{"num_hidden_layers": 9, "hidden_size": 224, "n_experts": 64, "experts_per_token": 3, "d_expert": 128, "d_shared_expert": 0, "hidden_act": "relu", "moe_layers": [1, 2, 3, 4, 5, 6, 7, 8], "router_score": "softmax", "normalize_top_k": false, "routed_scale": 1.0, "balance_loss": 0.0029, "balance_bias": false, "router_z_loss": 0.0001, "router_noise": 0.1, "router_bias": true, "init_std_router": 0.0165, "lr_router": 0.000725, "num_attention_heads": 4, "num_key_value_heads": 4, "head_dim": 64, "vocab_size": 14032, "norm": "layernorm", "norm_place": "pre", "norm_eps": 1e-05, "positions": "rope", "rope_theta": 10000.0, "rope_fraction": 0.5, "qk_norm": false, "attn_scale": 0.125, "tie_word_embeddings": false, "parallel_block": false, "init": "normal", "init_std_qkv": 0.0334, "init_std_o": 0.0, "init_std_up": 0.0334, "init_std_down": 0.0, "init_mimetic": 0.5, "optimizer": "adamw", "learning_rate": 0.00151, "beta1": 0.95, "beta2": 0.95, "weight_decay": 0.093, "lr_head": 0.00805, "max_grad_norm": 1.0, "warmup_steps": 472, "schedule": "wsd", "decay_fraction": 0.773, "decay_shape": "sqrt", "final_lr_fraction": 0.0, "batch_tokens": 65536, "max_seq_len": 256, "doc_mask": true, "train_tokens": 467100000, "max_steps": 7128, "dataset": "wikipedia_en"}
Below are experts of layer 4 (counted from 0) of a mixture-of-experts language model. Rows are named router (the router's row for the expert) and show model dimensions 0-223. Each number is 200 + 30 x the weight over its row's rms, rounded and kept within 0 to 999.
After each expert's rows: a language model's description of what the expert responds to; "mostly gets" lists some tokens that are sent to it at least half of the time. This comes from a sample of Wikipedia text that the model never trained on.

# expert 49
router,216,205,180,187,238,188,215,167,253,138,179,208,154,165,197,283,165,248,183,208,189,230,170,213,165,238,185,194,155,289,231,201,270,206,191,138,212,215,253,262,215,213,224,207,192,238,232,186,198,148,198,225,152,204,211,182,200,215,233,248,186,200,205,191,235,197,201,188,167,191,272,152,192,268,229,152,214,189,190,179,219,171,243,194,143,180,196,200,230,238,130,163,171,208,212,176,199,175,203,177,200,201,186,168,243,216,218,197,225,163,164,183,159,202,152,229,223,242,221,199,199,199,230,182,174,177,170,197,201,178,154,170,163,184,225,243,216,212,212,198,173,208,176,179,180,199,209,218,212,202,205,217,234,215,165,223,211,138,241,214,153,203,216,215,253,187,184,213,198,176,202,196,181,165,217,237,163,189,195,188,189,244,208,291,198,156,152,245,238,210,171,221,163,219,201,207,267,173,159,213,183,253,183,188,189,232,223,223,191,216,169,189,257,200,212,193,231,219,186,191,195,172,250,212
It responds to: First-name second pieces. Middle pieces of given names right after a capital initial, e.g. Gertrude, Gerta, Kaiser, Moritz, Patty, Nicholas.
mostly gets: "He", " hors", "icholas", "ourn", "ichel", "odd"

# expert 19
router,209,187,208,242,213,151,198,157,171,196,216,229,127,207,173,201,187,224,234,186,245,220,169,220,215,221,197,231,172,251,170,231,209,171,181,177,170,200,225,189,154,271,241,191,190,241,203,209,269,200,174,171,188,190,172,218,168,215,219,229,195,217,207,189,205,200,254,181,146,215,266,216,208,232,217,208,198,215,221,164,222,173,206,219,217,236,221,223,214,167,155,127,177,216,162,194,210,227,133,161,211,277,230,241,207,261,231,190,181,201,202,162,207,193,203,177,228,190,184,215,197,196,217,239,228,225,151,148,178,194,200,180,195,217,198,240,251,209,213,256,216,208,222,273,187,203,188,204,217,152,237,187,219,203,171,158,196,187,190,209,182,211,155,244,209,111,158,211,210,156,177,162,181,194,204,114,160,183,159,179,216,184,167,251,156,157,166,240,229,155,200,184,221,184,211,195,227,155,195,223,205,236,180,186,201,231,246,165,200,149,174,183,193,222,151,217,187,229,170,222,206,235,209,201
It responds to: Institutional name suffixes. Adjective and noun endings and words in names of organisations, journals and official bodies, such as -ative, -ical, -ament, International, Society, Committee.
mostly gets: " International", "ification", "atory", " Society", " Catholic", "ological"

# expert 30
router,226,248,217,213,208,180,172,144,220,223,145,209,203,170,186,267,168,275,243,247,168,189,170,201,173,271,196,267,156,255,220,206,205,168,118,171,195,207,231,211,161,207,214,228,179,231,255,188,211,183,193,177,144,170,223,235,179,185,210,211,188,212,186,153,220,214,185,204,186,190,266,195,191,207,206,230,187,242,232,217,228,209,207,180,189,167,192,259,205,240,191,189,179,227,205,206,246,174,202,197,187,228,182,198,211,252,245,194,190,160,186,176,146,201,140,191,241,208,247,202,175,202,236,201,197,226,186,188,192,206,204,232,173,216,188,181,252,164,197,201,160,183,160,214,179,146,150,197,168,193,202,182,173,256,161,186,204,153,224,222,147,226,226,254,236,158,185,199,203,223,187,160,205,177,195,180,187,199,230,222,209,184,204,264,167,170,134,192,207,180,201,208,185,180,179,169,242,227,157,225,183,262,191,159,179,217,215,196,193,205,193,224,294,204,182,201,216,236,215,190,193,202,264,241
It responds to: Foreign name word-pieces. Middle pieces of personal and place names, often non-English or accented, e.g. Jo-ach-im, Ol-ive-ira, Ale-ksand-rov.
mostly gets: " Santiago", " Hal", "ksand", "ń", " André", " José"

# expert 14
router,260,183,189,240,224,179,195,177,220,207,149,228,180,184,174,192,172,209,190,179,263,168,172,205,211,235,225,174,198,247,184,207,186,179,165,181,216,263,217,213,195,182,259,229,197,198,188,182,237,158,177,146,171,186,196,207,209,199,209,200,180,253,125,160,201,171,196,171,154,176,195,221,208,206,251,201,195,167,215,204,200,158,197,219,194,202,251,254,199,193,171,123,179,197,145,163,186,228,194,210,190,259,206,195,243,197,239,179,227,182,151,258,197,167,190,191,213,217,249,259,230,216,221,271,254,233,193,165,169,202,200,258,180,196,211,165,240,233,186,217,252,212,199,204,235,155,185,237,222,149,225,156,212,179,223,164,214,167,222,203,184,202,229,230,195,214,163,204,207,157,217,196,164,174,192,172,153,209,164,161,245,215,170,205,173,187,163,253,209,151,184,223,210,159,242,207,206,222,172,182,151,249,194,166,173,241,243,171,187,177,161,215,202,218,185,244,209,207,115,208,170,237,222,207
It responds to: Prepositions and quantifiers. Prepositions like of, in the, within, during, and plural quantifiers or adjectives after them, such as several, other, different.
mostly gets: "- List of", " various", " within", " during the", " within the", " several"

# expert 18
router,197,221,190,215,194,213,228,164,233,204,166,200,182,199,190,239,166,233,234,183,199,156,191,221,178,230,235,229,159,226,223,228,213,197,173,172,205,206,215,227,145,247,199,161,188,249,230,168,207,196,190,209,174,182,241,255,144,204,187,237,178,200,213,176,221,202,232,155,230,156,286,183,217,242,206,192,204,275,206,137,280,222,209,198,220,185,212,228,222,218,185,215,160,151,192,214,237,204,175,167,191,248,216,201,202,255,256,192,197,164,176,215,169,191,189,198,232,229,196,191,220,186,215,216,201,198,191,166,219,206,231,237,165,239,185,211,176,234,187,221,233,217,187,244,154,202,169,227,212,172,227,145,208,215,165,172,215,116,212,212,173,186,206,236,231,161,182,241,192,215,196,188,197,138,225,201,186,192,125,193,189,217,194,211,143,123,172,246,255,165,182,225,169,196,221,173,253,157,153,187,151,205,163,177,186,220,221,185,182,155,157,176,217,208,196,227,153,219,187,196,210,215,283,218
It responds to: Slavic surname endings. Final pieces of foreign surnames, mostly Slavic or Czech, often in sports rosters, e.g. -ová, -ić, -ski, -ović, -owski.
mostly gets: "sky", "ić", "ski", "ović", "owski", "ández"

# expert 46
router,209,239,170,224,185,138,182,135,198,228,202,244,188,187,236,215,144,202,184,203,211,203,174,226,186,246,183,223,172,264,189,190,181,206,155,188,221,188,193,215,212,204,195,253,202,218,260,171,227,163,185,215,163,175,166,176,204,225,213,213,210,199,211,219,212,189,224,157,232,210,237,167,252,198,196,196,198,230,165,166,198,199,218,222,161,154,159,248,167,175,232,208,161,222,229,214,210,169,168,150,191,192,219,215,244,236,236,214,212,209,207,210,175,176,163,252,271,247,181,198,183,188,224,199,222,217,159,208,182,206,156,196,198,218,187,200,219,212,176,235,196,230,156,205,174,195,191,197,176,207,215,185,249,277,144,198,192,129,181,235,177,180,187,237,254,193,197,211,168,246,191,180,159,212,208,195,175,192,197,198,176,189,201,235,123,116,180,187,270,159,192,228,214,228,229,160,273,207,155,262,204,176,216,159,178,214,225,171,183,184,156,208,234,221,206,232,188,232,113,204,165,224,241,214
It responds to: Consonant-cluster name pieces. Mid-word pieces with ch, m, em, im, often in personal names and proper nouns, e.g. Bach-ch-u, But-ch, G-em-ini, Lem-m-ings.
mostly gets: "-ch", "ch", "erm", "och", "imb", "aph"

# expert 57
router,252,216,187,195,203,194,180,184,186,146,204,242,203,174,190,278,172,218,263,178,210,175,209,233,172,208,210,220,178,222,204,208,251,198,210,171,248,161,219,201,174,253,193,204,217,241,256,203,205,210,213,209,178,184,218,221,202,242,233,225,166,261,165,196,199,181,243,173,164,175,214,188,249,212,173,179,163,190,221,195,184,170,207,151,162,183,221,251,212,276,152,211,200,163,186,180,251,218,151,229,184,176,150,193,206,208,211,160,183,146,234,218,163,206,156,233,184,225,238,220,220,175,193,184,218,213,159,187,204,211,213,176,189,278,217,149,214,253,181,225,211,223,176,177,231,191,214,239,160,164,189,170,222,221,217,176,230,190,215,148,228,215,197,225,198,194,152,239,206,223,177,128,207,151,196,217,210,240,175,204,226,243,167,204,182,167,170,239,249,193,244,250,181,255,254,161,226,163,170,185,206,158,168,169,193,192,227,188,198,182,173,138,230,193,185,243,162,205,168,236,172,263,201,212
It responds to: Narrative pronouns and verbs. Subject and object pronouns and present-tense verb endings in plot summaries and reported clauses, such as they, him, sees, lets, declines.
mostly gets: " they", " him", " would", " it", " They", ", they"

# expert 1
router,211,270,178,225,256,188,207,209,270,192,173,204,197,178,219,218,184,200,208,189,168,188,147,220,151,239,191,170,159,235,177,199,195,205,157,159,256,245,249,228,171,207,207,206,175,242,241,130,233,208,182,209,165,168,241,242,143,215,216,233,173,208,213,240,227,190,208,196,219,189,217,166,227,212,210,131,162,225,200,206,218,203,235,190,178,159,196,206,242,255,158,169,193,147,229,232,167,197,173,159,180,249,184,163,235,244,264,203,248,150,198,251,170,183,161,245,203,266,226,182,203,227,196,195,176,183,130,213,152,208,171,194,178,180,189,227,207,203,210,199,169,232,119,238,214,173,157,228,220,196,223,140,207,197,129,173,182,156,265,180,205,179,191,220,223,189,188,191,198,185,165,194,171,204,165,205,202,195,210,212,188,198,217,217,199,173,163,258,243,184,207,168,141,212,214,187,211,179,166,194,200,229,193,173,176,191,221,226,185,220,197,196,218,199,247,225,220,220,161,192,186,196,245,230
It responds to: First-name pieces after initial. Word pieces continuing a personal given name after its first letter, often J or A, as in J-on-athan, Am-y, J-u-ly, mostly in tables and lists.
mostly gets: " am", " Gr", " Am", " Moham", " Hern", " Marc"

# expert 2
router,238,212,190,220,180,198,216,183,182,165,203,205,205,201,195,212,175,229,215,150,259,160,161,226,186,205,242,229,210,224,207,233,238,187,201,197,228,236,173,210,165,245,258,225,144,223,209,208,212,134,196,176,133,189,227,245,210,235,222,219,176,169,152,199,207,162,243,185,155,210,235,216,222,184,229,166,208,198,221,222,263,170,244,188,176,238,192,192,189,245,191,193,195,152,192,156,251,239,191,208,200,170,208,205,204,203,221,161,210,132,235,201,143,175,192,216,191,217,228,240,197,177,230,208,251,228,170,206,194,173,195,219,174,220,230,174,210,250,148,198,176,230,164,248,207,197,187,199,172,212,241,187,228,224,173,137,239,175,156,211,189,246,177,226,156,173,136,198,221,228,198,179,211,129,194,185,167,255,126,187,226,274,140,212,199,169,181,235,241,169,240,229,169,241,227,216,229,170,187,203,196,179,178,187,174,234,210,161,188,203,135,140,206,215,174,225,182,206,202,195,187,239,206,191
It responds to: Career-event past verbs. Past-tense action verbs after a person or team subject in sports and career biographies, such as played, began, signed.
mostly gets: " played", " began", " started", " held", " worked", " wrote"

# expert 43
router,250,194,171,219,243,178,182,189,228,207,182,207,152,166,185,196,203,252,270,182,197,143,156,187,178,248,227,218,164,207,187,228,209,148,172,182,219,215,249,187,225,228,206,203,204,240,190,238,238,169,202,201,184,193,259,217,175,220,208,279,191,226,176,161,207,186,197,173,207,144,237,173,228,206,241,166,188,201,205,130,227,172,212,160,182,156,242,211,206,225,162,170,172,188,180,178,187,184,158,206,213,232,225,214,255,217,216,189,226,175,162,188,190,200,197,214,182,212,232,197,238,195,222,238,247,257,161,172,179,224,211,226,186,233,215,188,191,229,209,245,171,245,231,224,188,145,185,221,157,176,199,161,196,162,197,185,218,149,219,166,166,232,229,227,174,172,188,208,207,206,217,145,187,154,209,207,169,234,204,135,165,223,192,221,171,181,136,223,257,206,191,208,183,218,260,189,245,191,188,178,187,243,166,205,190,202,214,112,156,157,137,181,246,231,158,199,212,213,194,185,206,237,258,230
It responds to: Possessive markers. Possessive 's or bare apostrophe after names and possessive pronouns his, her, its, their, e.g. Reeves' version, Jones' tenth.
mostly gets: "'s", " his", " their", " its", " her", " in his"

# expert 44
router,182,217,201,213,195,220,159,130,160,165,215,275,123,225,210,225,162,206,185,167,177,244,195,258,202,236,186,199,191,243,202,196,188,192,197,179,237,204,213,232,186,228,184,210,225,183,263,192,230,211,156,197,162,143,165,200,194,201,182,218,219,231,202,179,267,156,242,201,191,201,177,178,218,233,181,230,192,179,220,162,254,166,181,153,164,204,185,221,208,197,198,166,184,211,192,184,236,209,211,179,171,230,154,258,258,246,212,203,158,176,167,204,181,182,153,265,228,217,190,235,244,203,190,226,204,237,186,166,182,181,160,204,201,193,234,155,219,191,211,251,232,254,175,186,200,146,182,236,158,195,218,150,238,226,158,191,210,189,207,176,144,189,168,203,259,193,186,185,203,169,176,187,137,214,183,238,180,210,160,161,195,172,208,213,230,129,216,223,232,148,201,267,220,209,245,171,237,208,164,263,197,184,221,175,196,203,238,193,206,209,178,229,212,238,222,223,177,229,165,254,165,186,210,190
It responds to: Inner pieces of rare words. Middle syllables of technical or uncommon words after a first letter or two, such as fl-am-ework, en-am-el, ne-ur-ons, m-oll-ies, psych, ycl.
mostly gets: "ycl", "sych", " bi", " psych", "ustr", "-sc"

# expert 5
router,196,243,178,242,220,141,207,177,209,203,146,199,203,189,196,198,176,225,246,220,229,192,163,242,171,287,204,194,218,292,174,224,204,165,186,205,181,211,212,209,172,269,213,234,140,201,192,189,215,166,195,199,129,178,201,233,184,251,191,220,210,249,192,224,232,226,228,175,202,167,212,189,213,214,205,191,202,223,232,241,237,191,135,228,189,169,236,209,270,202,196,144,129,157,163,207,178,192,185,195,184,227,238,205,181,239,228,190,254,183,199,231,214,198,166,192,247,200,209,213,186,237,221,221,217,228,178,159,205,153,213,241,168,234,229,232,212,203,196,229,162,188,185,213,181,179,175,180,200,180,233,186,252,190,220,141,195,185,182,215,199,199,215,232,238,175,177,187,190,209,203,159,166,192,208,158,141,190,197,147,185,207,200,257,142,172,132,206,213,152,188,217,201,190,178,157,218,169,158,198,231,260,185,195,200,184,210,153,159,163,190,186,241,209,138,196,182,205,190,260,200,237,257,202
It responds to: Place and institution names. Names of US states, countries, cities and counties after in, of, at or University of, e.g. Washington, California, England.
mostly gets: " New York", " Washington", " California", " England", ", New York", "shire"

# expert 38
router,205,222,180,201,213,171,173,189,227,196,140,177,192,189,198,212,219,189,180,156,193,184,183,201,180,232,213,222,182,212,151,239,217,213,150,180,219,229,232,184,205,225,212,226,157,217,228,119,228,198,164,170,143,182,210,193,207,196,205,231,182,232,166,234,210,222,227,141,167,194,240,193,216,241,217,157,222,230,221,195,239,169,165,196,202,175,186,242,229,221,176,197,181,199,180,185,219,269,175,145,120,194,191,218,253,234,221,176,251,217,186,164,201,178,107,200,191,203,198,196,178,222,179,200,197,190,179,159,214,184,159,208,180,209,216,198,236,223,181,240,240,221,204,264,207,149,182,230,207,152,215,231,207,191,155,209,214,173,281,243,191,223,137,268,213,132,177,201,221,167,161,174,142,184,151,205,194,212,203,211,180,181,173,260,198,177,166,178,210,177,155,199,208,163,190,159,204,195,207,211,156,263,160,186,177,223,252,181,222,199,213,202,249,213,190,242,210,227,167,177,188,229,236,259
It responds to: Capitalised proper-name starts. First piece of a capitalised place, institution or nationality name, often after "of the" or an adjective, such as Min(t), In(quisition), Qu(aker), -R(omagna).
mostly gets: " vol", " Ug", " Commun", " Ag", " Par", " Com"

# expert 33
router,212,227,142,180,190,172,204,170,248,234,219,238,175,194,193,239,194,176,209,183,200,154,192,190,171,248,183,205,193,210,162,256,195,224,129,173,192,213,204,215,144,212,188,235,187,250,216,157,214,198,155,178,209,144,199,215,167,223,206,208,207,216,208,220,201,207,197,179,226,148,254,211,230,205,211,219,214,250,224,115,296,207,160,215,213,206,203,228,187,207,182,183,178,161,220,230,215,181,177,151,147,266,195,215,219,252,224,160,256,174,203,233,163,217,157,209,235,245,180,203,206,204,217,182,237,231,149,168,225,209,206,188,164,233,193,207,208,192,206,205,243,189,176,230,180,193,161,238,207,195,214,218,202,228,131,175,165,154,206,220,143,193,186,230,195,189,158,187,198,212,210,155,167,185,188,152,161,189,183,147,165,223,219,231,187,146,143,223,235,126,162,244,201,182,222,177,263,194,186,192,147,259,187,195,210,191,214,187,217,189,175,209,194,226,185,216,193,244,185,234,188,233,248,231
It responds to: Place-name inner syllables. Middle or ending pieces of foreign place names and surnames, such as Dam-asc-us, Grad-ec, Kalining-rad, -burg, -heim, -stad.
mostly gets: "burg", "heim", "-C", "erbaijan", "a R", "stad"

# expert 17
router,249,176,231,201,272,153,225,159,193,228,162,223,177,172,189,210,144,236,231,166,232,189,206,208,194,236,237,203,145,199,181,179,202,220,168,159,219,237,227,195,195,207,239,204,211,205,197,186,226,166,182,177,156,151,264,219,202,223,237,205,137,215,180,169,240,169,196,199,150,195,202,172,192,233,234,199,169,176,222,190,221,155,217,148,201,202,223,222,191,194,154,191,180,173,162,180,206,223,225,232,168,223,183,259,270,224,248,167,219,162,186,238,171,146,195,205,226,233,250,238,255,158,215,205,188,224,152,200,161,230,158,241,218,216,247,210,249,191,194,208,239,221,181,205,207,188,165,245,169,178,234,175,205,197,217,187,245,168,191,176,150,213,189,246,197,186,117,197,198,197,201,187,188,202,213,195,194,203,198,190,199,210,202,199,153,172,182,252,200,181,199,209,144,208,228,178,201,186,184,202,153,247,187,188,156,252,217,226,165,164,180,210,166,247,158,223,183,208,121,166,172,247,211,269
It responds to: Determiners and ordinal adjectives. Words right after the, such as other, first, only, own, fourth, new, vast, plus phrases like one of the and these.
mostly gets: " that the", " the first", " these", " those", " one of the", " all"

# expert 32
router,250,213,199,246,205,169,206,145,185,184,200,239,143,190,214,189,176,219,233,159,250,218,166,263,164,235,208,239,189,218,211,172,201,186,181,182,271,216,229,214,209,226,212,187,210,208,204,201,228,179,152,199,131,166,156,233,201,207,241,231,176,212,169,166,221,151,203,178,162,218,191,246,229,197,233,232,222,176,233,194,192,132,203,195,174,226,230,212,169,197,173,185,153,196,180,173,180,244,157,175,158,221,231,213,203,217,211,201,210,177,174,194,213,193,188,189,211,222,186,273,226,171,227,178,211,186,180,167,183,188,257,204,198,247,211,186,231,216,167,212,218,217,185,200,205,206,197,250,159,179,288,166,245,199,163,154,213,204,227,160,149,241,192,223,216,186,152,218,211,128,198,189,190,160,222,131,175,263,141,202,224,199,228,178,171,157,193,259,248,141,260,252,218,238,206,221,205,192,201,171,221,177,203,179,182,213,234,236,210,190,160,209,196,199,203,218,171,238,153,228,193,247,220,175
It responds to: Adjective and word endings. Endings and middle pieces of ordinary words in prose, such as -ual, -ial, -able, special, common, natural, as in cas-ual-ties and uneduc-ated.
mostly gets: " special", " common", "ual", "| Total", " material", " Special"

# expert 24
router,175,232,152,173,207,223,221,180,193,190,207,234,174,184,212,255,168,234,182,226,207,239,190,234,223,249,206,208,213,203,163,216,217,132,199,163,204,171,242,188,190,197,252,189,171,171,264,206,245,181,201,152,171,183,199,187,196,185,228,205,162,227,153,158,237,171,217,198,194,172,205,188,224,220,210,203,145,188,216,174,216,152,169,240,134,207,183,241,217,211,188,173,151,195,178,179,196,234,174,157,191,198,157,192,210,209,201,225,186,171,166,175,198,202,183,183,208,225,237,189,274,204,229,239,214,220,145,163,196,211,201,233,186,205,231,157,215,242,151,195,262,217,132,210,209,142,161,232,197,138,240,192,231,195,213,206,223,197,189,149,166,209,176,238,241,192,205,250,248,184,156,180,139,191,177,235,216,269,171,159,245,245,209,192,211,141,199,210,243,192,220,240,173,199,196,199,210,230,154,207,205,237,149,149,131,214,223,197,226,170,157,200,179,231,228,222,189,228,194,188,200,222,224,260
It responds to: Physical description words. Common nouns and adjectives describing colour, shape, material or place in species and building descriptions, e.g. water, gray, cornice, broad.
mostly gets: " water", " park", "Species of", " hair", "; A; H", " buildings"

# expert 42
router,219,230,218,211,251,155,195,186,240,196,140,249,170,211,225,204,223,189,223,186,172,163,169,234,179,225,229,199,206,252,187,209,191,206,176,181,229,239,190,193,196,201,194,224,160,193,203,201,252,188,173,234,172,139,212,156,176,198,193,238,212,199,185,208,234,212,241,148,213,185,220,145,245,198,221,170,179,250,215,191,219,187,222,195,154,183,166,233,184,186,210,185,213,175,204,218,227,171,180,176,208,220,210,198,199,242,270,222,262,205,191,195,176,225,142,241,253,230,165,212,269,176,192,179,202,255,160,167,210,203,195,189,178,209,190,186,167,196,204,206,203,197,132,226,181,147,174,188,132,197,273,193,222,224,187,184,203,145,222,225,183,195,154,256,176,198,173,177,203,226,225,192,185,174,200,165,164,225,218,209,191,179,180,202,171,187,118,210,243,188,202,198,239,222,218,145,218,222,173,242,136,216,182,189,172,252,264,145,170,156,125,235,205,212,205,218,169,212,184,239,161,246,236,238
It responds to: Consonant pieces after prefixes. Single consonants or short stems, especially f and c, after a word start, e.g. Frank-f-urt, Ben-f-ica, def, conf.
mostly gets: "f", " def", " conf", " f", " a b", "-c"

# expert 37
router,229,214,196,182,271,151,212,189,225,194,196,235,167,183,185,191,173,223,179,191,242,207,168,187,181,218,212,201,181,262,198,223,211,113,224,194,187,175,216,188,180,261,251,197,171,215,208,208,274,199,165,167,167,198,181,221,225,270,177,234,163,226,166,160,261,160,192,224,199,205,221,200,210,207,222,151,118,248,254,194,208,153,143,231,211,210,213,215,254,191,216,130,169,176,157,190,197,225,179,194,200,185,170,251,220,269,210,216,194,176,199,213,199,199,194,193,262,207,211,237,202,227,183,236,246,228,173,221,155,161,185,246,149,238,238,218,232,226,175,248,194,223,178,219,214,212,184,197,212,174,216,185,216,215,194,186,257,215,193,162,189,232,179,218,208,174,195,190,231,216,177,149,178,205,184,178,194,210,169,177,158,225,163,156,187,118,203,228,228,179,182,225,189,194,177,223,230,151,193,205,220,215,170,202,164,206,256,186,184,197,212,141,215,228,211,262,170,190,184,235,151,205,218,220
It responds to: Institution nouns and years. Head nouns for organisations and works after ordinals or articles, e.g. studio album, church, city, company, and first digits of years.
mostly gets: " school", " city", " village", " company", " town", " church"

# expert 20
router,208,217,198,190,231,184,177,165,167,185,191,211,166,179,168,188,170,192,241,171,231,187,195,199,216,221,221,209,194,221,152,184,224,180,216,124,264,195,215,187,180,205,253,219,170,167,217,178,222,216,151,200,175,204,211,209,218,176,254,213,165,256,92,215,167,127,183,192,204,146,199,197,198,175,212,230,173,173,214,161,223,146,232,229,192,198,212,244,214,191,194,150,173,166,166,157,216,227,205,180,225,222,173,219,227,203,240,154,239,143,176,219,190,193,169,234,232,207,239,259,231,228,240,233,252,197,157,209,230,180,178,235,163,213,226,178,200,195,197,210,224,194,134,231,234,153,189,194,218,162,217,159,214,165,221,207,245,129,197,217,205,205,179,189,242,205,177,255,203,193,200,170,148,193,212,170,216,284,209,168,256,248,156,200,171,194,211,233,250,184,227,203,201,178,199,226,215,216,159,216,183,166,171,161,226,197,244,177,230,177,151,174,216,225,227,193,183,214,163,232,204,227,229,189
It responds to: Numbers, units, statistics. Tokens in census and statistical text: thousands pieces, %, million, km, coordinate marks, and connectors between figures, such as "for females", "out of".
mostly gets: "′", " million", "%", " km", " down", ") | −"

# expert 39
router,187,242,152,196,226,192,168,174,237,201,155,205,184,176,189,205,199,199,200,184,187,172,199,242,196,244,172,240,194,207,155,243,217,171,170,142,252,167,231,259,220,216,230,217,142,224,236,139,259,212,193,158,148,220,221,215,135,231,232,207,184,241,158,215,223,189,219,177,164,141,233,226,235,214,195,145,198,169,235,171,221,184,151,228,205,137,249,215,243,229,169,171,154,184,191,194,208,228,196,160,153,201,158,205,208,217,222,169,216,212,160,178,201,203,130,191,210,231,250,194,204,224,166,207,215,184,144,186,201,175,166,246,174,226,228,187,198,188,214,231,252,185,185,258,195,162,194,209,201,151,236,207,224,193,163,246,219,183,262,210,204,209,201,226,257,179,234,255,170,142,172,178,155,180,178,188,154,225,219,216,200,194,166,233,215,178,206,223,239,199,184,221,204,172,210,170,229,219,180,252,181,220,169,176,159,184,238,159,183,192,210,200,215,246,196,218,203,224,200,179,186,241,232,245
It responds to: Capitalized name first letter. Opening capital letter or first syllable of a proper name, often taxonomic genera or authorities, such as P-henacodus, B-oulenger, Pe, Ber.
mostly gets: " Pe", " Par", " Che", " Ber", " Ge", " of B"

# expert 26
router,242,215,201,235,234,200,199,200,186,145,198,244,198,161,167,250,190,226,243,141,256,165,202,218,206,238,200,200,174,202,233,190,225,200,203,175,240,211,210,201,204,209,197,198,193,207,232,153,224,188,183,210,163,174,234,236,229,244,216,197,160,207,170,179,207,158,229,219,135,185,205,219,256,229,221,213,165,188,229,156,201,197,212,157,210,182,210,271,203,233,218,186,207,148,192,210,207,178,192,213,205,187,227,183,167,195,246,145,196,143,209,238,171,170,173,228,182,218,262,251,206,160,240,238,223,225,153,189,155,165,226,218,196,242,239,173,224,237,193,196,233,231,172,219,230,211,185,250,163,173,194,145,204,244,217,127,194,185,195,186,122,236,175,204,182,200,139,205,217,200,168,177,154,165,199,207,165,254,186,175,195,292,193,194,187,171,184,255,237,168,239,242,158,249,254,183,240,189,198,197,212,190,154,161,180,208,232,203,201,194,169,176,178,189,191,205,153,211,166,181,198,249,201,186
It responds to: Adverbs and auxiliaries. Adverbs and -ly endings after was, is or has, such as also, only, still, not, additionally, plus "to be" and "has been".
mostly gets: " to be", " also", " him", " has been", " then", " still"

# expert 63
router,190,221,168,170,200,194,173,141,219,176,188,212,147,155,142,226,137,186,218,235,183,183,212,195,223,210,186,184,150,244,208,239,256,160,196,184,172,180,212,171,183,252,197,175,184,203,205,181,259,198,169,173,184,155,200,261,205,226,182,205,199,215,191,189,230,189,212,191,180,155,264,247,207,239,214,189,189,236,210,187,222,164,225,198,199,204,180,229,240,202,171,161,192,191,210,215,210,237,178,192,211,247,234,250,184,244,227,180,254,201,182,167,172,200,202,183,220,181,206,203,195,156,230,207,222,190,166,176,195,196,178,259,191,241,204,204,220,183,235,268,156,217,201,229,212,157,176,210,177,196,200,178,249,196,227,189,165,160,166,160,133,221,205,262,251,190,202,202,197,229,167,193,225,223,129,197,185,200,156,216,234,224,210,270,185,109,190,210,235,183,177,228,163,191,203,206,195,184,149,230,220,208,182,158,157,239,253,203,173,175,172,174,263,203,254,229,196,241,163,157,192,192,246,250
It responds to: Word-final Romance endings. Final pieces of names and foreign words, often Romance-looking, such as Pol-io, Polit-e-hnica, Moss-es, Calvin-ism, and Roman numeral II.
mostly gets: "io", "ode", " II", "OU", "istry", " Cross"

# expert 35
router,237,240,184,212,220,156,205,193,210,193,113,226,179,156,185,232,164,220,287,187,236,164,156,195,188,218,260,219,144,241,203,209,214,158,192,155,230,232,270,233,241,170,237,213,215,216,232,141,207,155,201,167,205,191,243,219,154,242,210,236,177,249,174,166,207,197,215,198,202,152,220,196,213,199,254,173,194,196,219,169,187,150,163,221,187,154,215,211,235,209,188,183,171,182,167,164,243,197,186,189,178,174,181,208,221,198,231,168,245,187,185,180,180,170,180,206,188,219,240,227,224,167,186,242,226,208,159,172,153,225,183,222,185,240,239,196,251,223,184,216,207,187,119,224,224,150,193,220,164,182,192,176,247,187,206,186,225,183,263,146,161,213,208,222,238,199,181,244,242,140,212,157,188,178,190,178,180,220,188,201,241,237,179,202,177,192,152,257,218,170,237,234,163,202,245,200,227,200,159,178,145,223,184,182,163,203,210,206,169,192,186,216,194,226,155,223,238,217,181,181,182,210,213,222
It responds to: Articles and clause openers. Articles and short function phrases that open sentences or noun phrases in prose, such as The, a, is a, ", the", As a.
mostly gets: "The", ", a", " is a", ", the", " that the", " is the"

# expert 27
router,201,234,159,189,239,158,202,156,227,208,190,219,150,207,206,195,172,180,190,181,214,225,140,270,216,201,199,228,216,261,185,224,204,169,199,159,201,221,194,258,224,230,189,271,156,249,212,179,210,163,177,176,161,169,195,200,165,273,182,224,174,217,174,176,207,189,212,200,197,179,227,141,221,227,186,166,220,186,203,186,262,201,239,188,186,162,212,207,222,184,200,171,175,196,161,138,202,267,198,191,191,205,199,167,271,246,246,177,222,179,205,193,195,201,152,239,216,230,236,189,205,157,235,186,181,248,173,218,190,220,138,182,159,185,205,196,205,228,194,236,176,278,206,189,192,209,231,172,105,229,244,187,267,189,165,200,165,195,208,241,197,204,208,191,201,206,176,228,179,155,214,255,173,170,177,193,179,199,181,193,183,172,186,221,184,164,201,213,213,178,180,215,216,236,235,233,240,206,196,259,215,164,192,183,137,181,238,200,166,200,207,196,184,232,198,213,163,224,140,240,137,247,232,194
It responds to: Line-initial capitals and headings. Capital letters and word starts at line starts, in headings or list items of sports pages, e.g. P-l-acement, ===All-Americans, F-orm-ula.
mostly gets: "- St", "==L", "==M", "===M", "==R", "| R"